config = dict(
    n_layer=9,
    d_model=192,
    n_experts=192,
    experts_per_token=6,
    d_expert=64,
    d_shared_expert=64,
    activation='swiglu',
    moe_layers=[2, 3, 4, 5, 6, 7, 8],
    router_score='softmax',
    normalize_top_k=False,
    routed_scale=5.66,
    balance_loss=0.00954,
    balance_bias=False,
    router_logit_norm=1.0,
    init_std_router=0.0225,
    lr_router=0.000405,
    n_head=6,
    n_kv_head=1,
    head_dim=64,
    vocab_size=8192,
    norm='rmsnorm',
    norm_place='pre',
    norm_eps=1e-05,
    positions='rope',
    rope_base=500000.0,
    rope_fraction=0.5,
    qk_norm=False,
    attn_scale=0.125,
    tie_embeddings=False,
    parallel_block=False,
    init='uniform',
    init_std_qkv=0.0277,
    init_std_o=0.0,
    init_std_up=0.0277,
    init_std_down=0.0,
    optimizer='muon_variant',
    lr=0.00142,
    lr_mult_o=4.0,
    beta1=0.93,
    lr_head=0.0093,
    grad_clip=1.0,
    warmup_steps=200,
    schedule='wsd',
    decay_fraction=0.427,
    decay_shape='linear',
    final_lr_fraction=0.05,
    batch_tokens=65536,
    seq_len=256,
    doc_mask=False,
    z_loss=1e-05,
    train_tokens=430300000,
    steps=6566,
    dataset='wikipedia_en',
)
Below are experts of layer 6 (counted from 0) of a mixture-of-experts language model. Rows are named gate (a neuron's input weights, with its number), up (a neuron's input weights, with its number), down (a neuron's output weights, with its number) and show model dimensions 0-191. Each number is 50 + 10 x the weight over its row's rms, rounded and kept within 0 to 99.
Before each expert's rows: "raises" lists some tokens whose logits its average output raises strongly, later layers aside. This comes from a sample of Wikipedia text that the model never trained on.

# expert 89
raises: "  ", "\n", "\n\n", " 12"
gate0:60 39 59 58 55 43 65 71 41 44 48 54 35 68 55 68 36 50 34 46 43 49 44 51 63 49 66 44 54 28 45 28 33 62 46 43 52 35 44 55 48 50 54 44 32 53 40 48 45 49 60 64 44 51 47 42 44 42 60 48 45 47 49 49 52 41 40 44 39 45 59 68 63 48 56 36 70 46 63 50 72 48 58 54 39 49 59 43 64 34 51 52 40 55 48 49 29 43 76 55 53 54 49 53 50 55 58 53 53 55 42 55 29 62 55 43 64 51 36 49 65 38 62 47 55 58 65 52 53 60 44 55 52 40 40 36 54 63 40 28 49 41 58 68 49 58 57 33 45 29 49 46 45 39 39 78 46 56 55 27 45 48 42 41 49 43 41 61 55 63 41 45 65 41 50 56 49 56 56 65 45 45 40 44 38 37 34 49 52 46 52 44
up0:38 59 66 56 44 43 52 57 47 50 44 47 52 41 49 73 46 49 49 65 54 50 41 51 51 51 62 41 51 31 38 39 61 38 35 52 47 28 41 38 19 55 56 52 40 38 48 59 36 53 56 59 48 35 51 29 44 58 75 50 50 58 38 51 51 51 56 45 43 42 48 57 43 44 38 57 55 44 46 38 66 48 48 56 47 65 40 57 61 37 41 53 47 49 49 42 47 33 45 49 54 53 48 50 46 58 61 64 54 65 52 57 48 64 53 44 72 39 61 48 44 44 58 46 56 59 61 51 49 64 41 55 65 47 53 38 62 60 38 58 52 33 54 48 55 48 69 54 39 36 72 43 41 30 27 58 41 39 64 40 34 41 41 56 63 45 44 36 64 72 26 39 56 60 47 63 54 59 41 44 46 49 53 36 49 58 42 52 69 54 50 38
down0:31 52 63 59 43 47 39 47 54 44 70 55 54 46 54 41 41 53 48 65 43 55 32 54 53 29 31 76 32 39 32 38 48 51 65 66 46 58 48 44 48 47 61 36 58 41 57 46 59 51 30 67 49 49 22 46 51 56 53 61 54 42 66 60 50 58 60 44 50 57 56 49 56 46 56 49 26 41 63 46 66 44 50 54 55 46 45 45 23 52 46 71 38 46 50 38 46 76 41 37 43 53 41 42 48 56 54 43 37 57 66 43 51 45 47 44 65 58 44 56 49 47 53 60 49 53 38 38 54 49 48 38 42 69 54 72 51 48 55 58 41 41 59 57 63 41 67 31 54 47 49 48 60 44 58 51 35 39 48 51 54 64 58 52 48 53 39 57 62 63 70 49 47 59 44 47 58 43 56 43 46 53 52 41 59 30 51 34 45 60 49 59

# expert 67
raises: "-", ",", " and", " (", " with", "\""
gate0:49 35 45 47 44 35 59 57 24 50 47 63 66 49 50 51 62 67 57 29 51 48 61 54 41 44 32 51 39 46 53 49 43 65 50 69 55 76 39 50 45 47 45 48 52 46 48 41 49 43 55 50 53 43 50 48 63 50 46 59 48 41 50 55 53 45 74 65 57 36 59 60 48 59 60 49 55 52 57 46 49 49 60 60 48 41 37 33 37 49 46 45 59 45 41 35 58 40 48 14 36 42 44 64 67 58 59 62 46 46 54 42 41 39 50 52 70 53 49 42 47 49 42 42 47 18 59 59 62 44 48 53 36 43 46 51 61 49 41 71 45 56 48 47 51 65 36 41 56 62 52 51 54 61 56 38 45 65 60 53 65 60 51 39 62 56 42 25 60 55 63 48 53 63 24 46 47 52 51 70 54 49 62 48 44 42 45 63 57 46 62 45
up0:58 49 58 47 52 43 67 39 23 63 65 62 74 44 44 46 54 64 37 54 45 41 65 68 48 68 35 41 40 51 43 48 70 66 53 60 52 86 40 53 35 55 50 54 48 44 58 62 43 47 52 58 50 56 56 47 55 42 57 80 57 34 51 57 44 56 66 50 54 57 42 61 45 57 50 43 42 48 58 53 69 30 46 65 45 44 37 45 55 49 48 57 50 49 35 39 65 35 59 45 27 34 58 50 48 51 59 51 50 52 75 39 39 58 50 53 67 56 49 53 54 37 40 34 53 47 51 37 48 46 51 59 56 49 59 50 58 57 57 50 51 58 60 50 44 58 36 47 72 50 47 50 52 66 52 38 26 46 52 44 51 54 33 44 54 54 46 36 53 53 61 71 45 62 50 42 61 45 57 42 39 51 46 63 44 58 51 48 57 53 53 51
down0:54 33 50 67 49 45 53 41 48 61 46 52 61 52 53 45 53 54 59 56 26 48 67 63 72 56 43 38 45 62 53 61 42 48 41 42 35 58 26 39 51 41 56 59 50 46 48 53 50 61 46 66 31 45 33 37 37 51 55 46 41 52 39 50 47 33 77 55 43 41 49 61 59 51 25 67 47 50 51 63 63 57 40 46 48 56 56 52 58 52 50 57 44 56 62 45 50 44 63 40 33 38 73 53 39 56 56 63 47 50 43 36 68 55 45 37 69 53 47 55 58 47 30 56 53 74 33 50 51 60 54 48 55 40 41 47 59 64 75 59 46 60 58 42 67 51 41 57 58 41 34 57 41 48 62 39 47 48 37 41 42 53 48 51 58 50 54 30 42 45 33 50 45 47 51 43 35 40 56 44 57 41 52 37 63 57 51 58 44 45 40 32

# expert 23
raises: "ion", "ise", "ang", "at", "ising", "isa"
gate0:52 54 75 52 47 41 58 56 41 48 43 48 60 47 68 42 24 49 32 52 36 68 51 49 29 50 42 50 54 56 61 56 44 56 50 46 52 67 46 37 56 44 59 47 61 39 34 75 67 38 43 60 29 64 56 52 33 44 54 58 47 45 30 33 62 54 47 51 51 50 51 48 33 36 27 63 43 51 54 53 49 54 61 44 55 50 41 46 43 47 47 36 47 66 55 60 40 48 41 53 70 43 40 66 72 60 43 54 52 63 66 54 52 42 59 55 48 43 40 52 60 49 43 71 44 57 41 43 49 45 46 59 34 44 44 59 44 61 67 48 62 58 45 49 51 49 50 37 53 29 43 41 61 55 51 57 74 57 59 60 62 56 38 43 45 58 43 57 48 47 52 47 43 35 51 41 58 49 61 24 55 38 63 47 59 38 34 51 55 40 58 60
up0:32 39 54 61 72 43 63 38 60 57 41 51 50 39 48 43 52 47 49 62 56 39 27 48 75 40 61 51 47 64 50 49 41 44 44 60 47 44 45 72 46 53 49 54 54 57 61 46 58 60 64 33 58 51 54 47 62 53 48 47 50 62 55 52 43 65 59 23 53 47 60 54 55 57 65 42 66 53 58 52 40 36 62 52 38 49 32 44 53 70 51 73 45 52 49 47 62 57 51 59 54 65 59 54 55 40 44 58 54 46 49 43 68 50 52 61 56 43 56 45 62 48 42 39 64 53 58 59 43 46 63 58 60 47 56 41 60 24 46 59 43 48 54 20 46 31 46 63 50 53 44 50 53 43 56 39 50 50 54 53 54 50 41 54 66 40 47 53 49 47 36 51 50 42 28 51 42 26 40 48 47 59 48 59 43 52 79 31 43 59 61 30
down0:71 47 53 55 53 39 44 38 65 43 35 54 64 45 57 59 47 56 38 61 40 67 45 46 41 61 54 49 59 78 74 53 59 62 45 50 55 48 61 50 65 52 40 34 58 49 60 46 55 28 32 56 48 64 62 47 47 48 57 59 42 46 41 37 48 51 41 41 55 52 44 47 40 42 45 35 62 66 47 51 52 55 50 43 50 52 48 60 66 51 78 50 34 61 46 49 41 56 54 49 58 54 49 48 49 51 37 54 39 29 52 61 33 65 38 52 40 51 68 42 56 46 73 37 79 52 60 44 43 43 51 58 56 44 57 45 37 47 63 56 38 42 52 45 47 40 53 30 49 52 45 41 60 44 55 59 51 55 53 51 46 45 76 34 58 60 53 29 44 61 35 55 65 45 55 65 54 59 72 57 46 59 38 48 61 45 43 58 45 47 62 53

# expert 116
raises: "  ", "bit", " \"", " Club", " P"
gate0:37 49 65 33 37 49 67 51 56 61 42 51 56 49 37 33 68 52 46 62 65 46 72 60 41 49 52 55 32 45 63 38 55 47 56 43 41 49 23 50 71 44 36 42 43 52 21 45 40 49 62 54 67 51 46 53 55 37 72 58 56 63 68 34 28 50 56 50 42 56 47 63 49 41 51 51 36 62 58 38 50 68 52 55 66 48 58 67 62 50 54 58 62 58 49 55 59 47 69 62 39 48 62 57 73 45 45 58 51 49 48 67 37 36 46 52 48 49 41 55 47 51 48 65 47 41 52 51 46 42 61 45 59 54 40 52 47 57 44 53 63 77 35 75 43 47 52 56 45 45 48 53 48 45 47 44 57 56 34 32 41 58 50 63 51 35 36 43 65 37 49 56 53 46 46 55 44 49 51 55 57 55 40 50 52 46 42 48 59 58 40 53
up0:51 38 60 46 70 44 33 37 57 67 48 42 32 55 48 49 49 46 46 48 45 40 52 47 54 34 48 51 51 37 41 64 45 47 47 44 48 40 50 53 46 41 50 62 33 58 51 50 47 35 33 49 49 40 48 53 59 28 39 69 53 70 51 49 46 34 54 34 47 48 45 45 60 41 45 48 58 54 48 42 56 55 59 62 55 36 47 57 41 61 49 59 54 38 56 39 60 55 54 55 44 70 54 60 32 46 36 49 42 60 53 55 63 54 34 33 48 41 53 42 77 45 47 62 38 32 41 52 62 46 72 48 39 60 58 56 48 47 53 42 47 52 38 65 43 55 50 44 71 47 77 59 55 70 39 44 50 45 71 53 44 34 51 59 67 55 51 70 47 59 57 56 53 40 55 40 52 47 37 44 32 72 56 43 46 69 60 57 37 49 72 42
down0:45 47 26 49 48 59 53 33 55 31 59 58 48 46 56 49 59 55 43 45 38 71 76 45 46 61 60 65 69 36 56 52 69 45 54 37 58 54 49 44 59 45 51 30 42 55 48 61 80 51 40 49 35 54 36 61 62 44 38 50 56 49 40 49 43 72 51 48 29 60 42 42 57 56 44 49 52 37 53 30 68 40 41 63 40 52 55 57 47 54 36 36 44 54 48 46 55 56 58 48 56 35 53 59 50 37 43 35 44 51 26 48 61 56 46 35 59 43 38 55 39 65 41 36 44 62 68 45 41 70 56 35 42 45 55 31 53 42 46 56 71 54 55 54 57 49 55 31 52 58 60 49 39 51 48 61 58 62 42 55 66 46 57 54 46 57 39 45 47 58 47 46 53 63 48 67 51 34 53 57 37 37 46 39 49 56 57 51 56 53 46 50